Experts of a small language model.
Size: 9 layers, width 160, vocabulary 16384, 22.9M parameters.
Experts: 64 experts in each of 4 layers, 128 SwiGLU neurons an expert, 2 picks a token, a softmax router, a shared expert of 128 neurons.
Training: a variant of SOAP for the experts, 326M tokens.
Below are experts of layer 5 (counted from 0) of a mixture-of-experts language model. Rows are named router (the router's row for the expert), down (a neuron's output weights, with its number) and show model dimensions 0-159. Each number is 500 + 40 x the weight over its row's rms, rounded and kept within 0 to 999. Numbers have three digits each.
After each expert's rows: "raises" lists some tokens whose logits its average output raises strongly, later layers aside; "comes before" lists some tokens at least twice as common just after its tokens as in all text. This comes from a sample of Wikipedia text that the model never trained on. Tokens count by the router's weight.

# expert 11
router:521508487518434468449496453584469459497481485520516542512539505473469464459544490471478479515506475436491586578498537500535478564494478505426526558508490461522444565474499483552500497533513551546529525610451495493563464500554503510447511545503540472408478491448552496443448470503464435542476560452526512540470511480493512495491487532558530462481518548496512544478497542564532508483482521523427394519579474462467526426497545447522590489490441559556544519482481511502492508569560412
down0:503580499466515537500437545472469448454448480477519553532467465470535513435487475500493537442480514487493498475485523515468560457487512397488474529506479511456455533470477488461524560437526494488503524560435500422504486480458484475506499498446521473487521424465426521547522443463462485527442471464448543487416567512519523488455557453570502513447425493581474483486466486461380484439503509471512542515458459537535550439494512460449503435479516546514506471597450433497522423521559512
raises: " and", " ==\n\n", " ==\n"
comes before: " ", " —;", " T", " la", " A", " K"

# expert 5
router:513503527576508497505507436504481531489493505491517578493487498497531491472523557413557483501455447513492557583508543537525424520482500498501504500416433441538484534470545525520513440578497568526538500492524493523511470503573479454419574513536554461444492396428557447386467494488440508551509537434555475546461464486493497539439500561519534498505506537550516561445437563477519509528468504524483472471560499460502509465522527453537526585486512541495458553511466503454499486470451501
down1:442457499513458434511529486519473464461406463569503509495487521524453422491469475517426492476548503548534507512539459566505487482477446520499543578531470507503479457460428519527412414446521500496502495599569497517562537504505566415427514502509529504533468508466543443456469503508472529494598453576529513532523505495489561527551462499446480543556488509527509505482478469470479514531483426507514564553535590481535548498561499544510512577463521480464548514487559473462550517435503504
raises: " the", " their", " ", " some", " its", " St"
comes before: " the", " ", "See", " a", " New", "History"

# expert 44
router:536469536500513490499475479519461448483497490522538547527478480438479470459439488442545501495502461515493517598535458511523455498473551511483518562515463484562514525514549487501498443605478532567492536594485406511545449485474481498455548551493562469468496481505529597540479491501457401556499504447558462612454500519498594442478489496539566482462482496494499536432460562540561475477475493487464495449501489454462563452479500432529590534415485527523522507501458498497518493516497525
down0:419524472503473460507497552527476479548552507455531473527579474450531493539466517530521541572503499558524427495510467459482507559466470398513493438584469460520527484457473567474490532449546476472507514524491485500445470499538467517534487560525465486492564545530528451510440482512501428490452495437464540506514443543468556425448558427537553473555471520469422514532502554501545467539486490464433487463606441500553494521483465522459503547584474509489515513582502492428479530535480524
raises: " It", " In", " There", " The", " He", " This"
comes before: " The", " He", " In", " It", " She", " This"

# expert 25
router:524576558516482481454492466512513490489459580509494518540545504477521464492470466501462497516505451442483518559515546568519467487480511588445590570467466473525484564575482470513502482487478576542524524552490436472490520530503541468454514555538503466460472456382521519460515428447523481538464517456494475478537520529470532503454522503563531474480407518555455598509522563532478483518442493517393460574566526477486529511479484437528568490456445508560510537509509546501526515482536450
down2:496550543482559515488470500522565526455550448563512552467455446463423467482509488469461545490488473438518498517517520527465416471579561550542537433527493533510456515438477446526444441431511491554477523506534491491553445521505529495485573482507531584521437518541498543459501486511498492449594549494595498490497479527482530464530485506540570447450498392413471495500540472517490451459502422509523505512453464404523518537474467501554509497519536542489463503480511525422462552504481467
raises: "ert", "1", "\".", "elf", "6", "10"
comes before: "0", "1", " |\n", "2", " |", "3"

# expert 6
router:517528527514481541496509448502478461449496533598548540486492481446492479472475533443520498482500498449488513578548556537515517497474483533477520486490496502470438540622519468516546460528442536565537507586483500562501505539500563488426580492538509468427476459487549526458459455477491531549506525446565447579493470446495515472507517547552589464465503538477465548446450545528499490510470432525443497543505510408445471473469544442505585556456458506484516546515464527490580468506459496
down2:538540535505546445469532476485469443472454552542520521500522517483446520445464552501506533495538541490487440550506450466515520524506493494482485562495450507496505528446458530528555470465524543544507562539522467435551497510438534564524415534466518473455489468548396521496515488403558521504501529582494519455498499498548514432413510499499521474476410465558453493528420452497453520552551527487534536505548472507466541448509452473525517496566563433476558529482515588497590523483574521
raises: " further", " more", " to", " for", " on", " the"
comes before: " in", " to", " by", " the", " on", " a"

# expert 60
router:574553554507479490433470447525519483472495529529551559512517468503474488506524438464465490516472428482411524561582542513553518495443493526473559577455447512505526486545507449506482492522436564499540572579467502512501492503575510540432510523530465498510460440471512491484455459468468430525551470473556453529500488471499452445507519563561547518463460470505484526457420559476480434510405481496430484502564524498488527541502505476561584508420464513522451580497488516468537503547492462
down2:516485508491472499547528433549497494455546512544440559539539450541499438491547493506520503531548563509489490501564570481497531526555516459570532482523453499412540529499418516570518480476534517480430426495516517483596447578475465589510470529483494451549436566565471532484519481507520451536471483513430516461455419474520484452490503490440510538566515480522497494440593521506484506491574521524474489504459484492502414543500494429570475552480444539551454499486561523481485518548503485
raises: "4", "3", "6", "5", "1", "ion"
comes before: " ", "0", "1", "000", "5", "2"

# expert 4
router:544501502494407477496528451529459483504462511505510579496570514446462494424514550474520502516495502431483507538592478524555445515492503516447582455386450514524508516484493478525463501512521601509533557534494422524482478491515559503503492504549495490461484468462507529386493455468450491532491519410526459476524509485444500535436461485526579485497462554503460543475473538490510496444468442513441436491596533455477519494524490436545528544497434536515529547508433549504566491556501516
down4:542575470493459566527497424444453540445435468495462383503545536471481487507480489499559493499479530557468488498535481450535476530538557525468537501508483497577537477504524506469474520574535496468501526454465510479466514459507543506456521471500453514531504539427539570540510428565485485440475493549537463434515497553422527437487492494483478454466496477429494521581504522525449500453520445607500499476451451499502493496440530557497435544502495436470535542474501516427544436469590456
raises: "imes", " August", " October", " September", "és", "."
comes before: " |", ".", "–", ";", "th", ","

# expert 33
router:511551547542506488490500421525499459442496482501525532514463519455517464454469501413539544500494435486438530490562472553542504519445499566475589519424509486502534529576506482531464491521484496520561572578486488524488525524532563489417579496555467473480485481460491547434477515427488432558514560443542505493482529522514510540508533528582512508453487500500481591426500512496531437464466495501511452531494420412467572487506530447484519551481436516521444559529507553440532521541503504
down0:506589518525506468505550509603524480544533498488524416570563517602492558523516511572488517559549525472505424408597541533509471562529487528509503540518539475516487573457571534423498483463488549527459511493497485451465471498491505558561499569463525468516518554532503556427483539547523500487470541490506486504513519449495439520463499480470531514450584460462462504490558518529516463498518553521446502451410497445471507459566499539467405484515482494479527534496484482531534518523462549
raises: "ogy", "ively", "ence", "aine", "ydro", "idal"
comes before: "0", "8", "2", "5", "9", "6"

# expert 40
router:570506515518499519458504459558412486464544543527527551531527531489521463401511524465530483504484510428526458582538504516548509438509497548516597559524429431501482500477521473519485449528517532529537510527519442499517467519535547545460480517552487467501501443506561513466445457474461468555434511467564476554444552519457477483478494549573547475485517477484485527429469575477538455458462537554420430544509511469478534520528475425559562520445454512529501553501436530474568478550485471
down4:470564507485491477423488520487502499493517523493525541485456527493462464536483523498484549488497536486501570552517464618451462499454529491559490505470559507585552583491554591482496515456494562446565514421530550456548506520444478474450514522512580554496492489429510525550536462535525534495483512498527516512474514488470566409477612595524491543510499441521435512482473459456529499513471473489481527481570518534499517513540475376439483483454514520487535498503486512469494408496470536
raises: " of", ":", "(s", " in", ",", " by"
comes before: ":", " of", ")", ")\n", "\n", " by"

# expert 55
router:535524511561483456468482484519474484469415536519531567520493464499557464527533479473527475461491456497490529538486536551533455510494539548513481544346417451555431492556521539512526489562459541485552503503447478536525434537560542440464574542499510495501497424432581477443482460511467471520424533456488474557479519462495450475464549529500570515503487493547467589440481540527541462456492478503473462519499495434503520507508511421509548542452425549492476518485500496469547460545531529
down2:476489502472488539588571459573554536473511533518483501478465555570509485444516534546557473499498476555479528475524502535513445487527473447539531525506437526502495537471522480523508404536501496480517468455551541481490465525511373541458464528449562452508480436482462506483527502475537559475519528541512564433506485424486517534478501558470513584512542497531443490441476561602494549530467445550473484523533425495549528441539506481503558486530561479484466528494486448473513588531510410
raises: " the", " them", " their", " a", " those", " its"
comes before: " the", " a", " his", " its", " their", " this"

# expert 35
router:509552566553413458438491482558497480487466479517557551532515480465525475488503472436459509468460489435543554515567528508536441491493568553427504527466464485547446525553512526519514482538509556494512527639497470546493452484580517445456606499508498491417440481443528482485491491489500494540520497421552485614449531467487495508478497489484553495449550496469524538479473533512507394473486490516475514492506525448473490478512551494495516536474382529474474491492447543485549505534481490
down4:480555500577521452484478479511472465457478420478509554462458527454495459460422486547583516538504523513450491451470568532510570590489447514503504528534547533510541518425465451490478590535495461562552510474505454508477524498503478535487494409464440525471558571471524463587499521489464470523482457513560442472518474565492503545453464535608461483460460554451570496473542499482471470474528569576532527474438538467497489481496481474517508500520531524506484508431458506541538515509480580
raises: " the", " its", " a", " an", " their", " some"
comes before: " the", " a", " been", " an", " his", " two"

# expert 38
router:513472563557515503513447423504459450464487578526525522518613531487555468432491467490486472480460512448534491559514516525561519467447503572464586486411455505532512557509518554513462471500451579495499557524536446473462470485520561501517514571531466477476440455402548481485519482479468457557465491456479417496447539483524467509512511499553565457462436505475546517437439543502518475487461511479432448501550487481551471494525535461538567549487492507534524516514484477480556511551500420
down1:509528471433521511504486536526443423486537501455512511520470522527478520512562529516438435578490460465479547474487472579586514550408428433484588462473491445520531453474503540476487503561445456446419512418507496535495569477422525522546486451502447473466511451498488541448507500502536484511484479491504452513479501515442473518538470503478436501496479478524447522506484487475556391603448523448498487454541441444499481502454479502548534548523548518537514431538469473463578520511514519
raises: " |", " and", " as", ".", "==\n", " to"
comes before: " |", " |\n", ";", " Candidate", " Goals", " votes"

# expert 8
router:488543512530448477509467484509460502486505482525557484503539466464477481453505464491508499481463482453510560550499538563507467431520515502413543538424459459525513524558446499494543449557499563589535501490437505509516438540534524419458509519570535491444418506442559511495454478479451493512450528482560439557522515420467494499436485525544510460462477525561411516480457538504532437520443476547483497452499480465463462470533528409525513579454442534491493455493456523424485504573517430
down1:532500444493514516474489522476502547493465509507517472545508487490537435447504509530465487468447450509520484556537622464485497525517514494503495635511514473524546523488491470609539507523467486520527445556541429540461504472567498583534390467419491525499547519571590546483454377569478523506527527514562499530475491503481474527458533543574472503435522505496523534505573484465501433520466487477482555470481447470494504487518495554484553509528464444458509463547491562491476505472524497
raises: " hold", " be", " date", " make", " provide"
comes before: " the", " be", " as", " not", " have", " a"

# expert 7
router:543511522528465480511493435518460444425500502509516536541501492494471492493485566505532541518466489496489493521512544551536513472511509558508634555508481496489490545509522403521481439500483564507545611549485452541520502558597440502508509491475512478518440475463546504483441486436509483565476523403568454529491484556458492533465511516550507481469464482521536540475506586568529470431496475500447451532525486463426501479544513455474599553482448515511556490514450534422547534532523484
down7:506520502477468534567434553472573510474480482512498466418451541482509518566436486478548590544509467511548557502443516437471461539511480499455489496479496530459537517451600475537537536459504406481508521450479497513464525517595564529470492544469494406514508536444525481508454480516510480518521465556506491478397448520448505521512500453496515524546465551535483480499446503467492482497480501486505425500594576515407488582508545531497476483545461564540470537551472488470566525538486557
raises: " |", ",", "\n\n", ";", ".", ".\n\n"
comes before: ",", "\n", " |", " (", ".", "\n\n"

# expert 28
router:584553522584414550493503439456484478473501503534493495527531485420501531465481530475526461543477499473483539559559498471520514456513521567450590519403480464542473502474495508530468446554521523471512595504497439461509522559537533498470485535567497434459508519473480530471476422511441473576489543425468514501440499489518508491460469501522580509482419513528468559533501534463534485500485456474489482560536484431465556540528511463535512552486404548566503589445491504494530491544534503
down1:534504511461539515451516525477551485501451493443490518446503487486466458515458490494491547497517480464475499450539556447464460565400505471512460566585580504531469473599502501563491498412571459522563556550531520532456480554492431412518503588502541463448522522527517503491531508498512454442507486481503500500490470445535446556451474449451591490467583478564492507476553531495508500548491488458469512421473542519469445503520518544584462508503498492509487534427514409514537545492506493
raises: "ie", " |", "]", ".", " |\n"
comes before: " |", "%", ".", " |\n", "–", ";"

# expert 20
router:501571489526491500413501494484461493455537588587519560510517540480423465455435541483479469508462482460495477559533524570478494490488515504422549541484446424541451511521509474530523467500506504529558545502504502576521515546529528487544514505527529437501481445481548557474477488470527508541472503455541446539462539433459549455454465555559556498450380501532445566498495557524495475465479522547446423532504443437484555506498505405548566534467476491487516517501476500465537487572522513
down2:483482544411455542527457523572472484498438479510459515532444482462487494535557487472523522463552505448489457519482459509548521541535465484526539538496531501454527481497559606565534468552486536468459520476527481581553534460470495443513496467471497563519521516487618504543452474477487448519483489467405496485450491580546498470517473539492493485485404487487574521473503527429505505501520445526560474523460563446444445497503591464473571502398514482521483463460502458489525431456493516
raises: " as", " and", " back", " to", ",", " through"
comes before: " to", " by", " in", " as", " for", " with"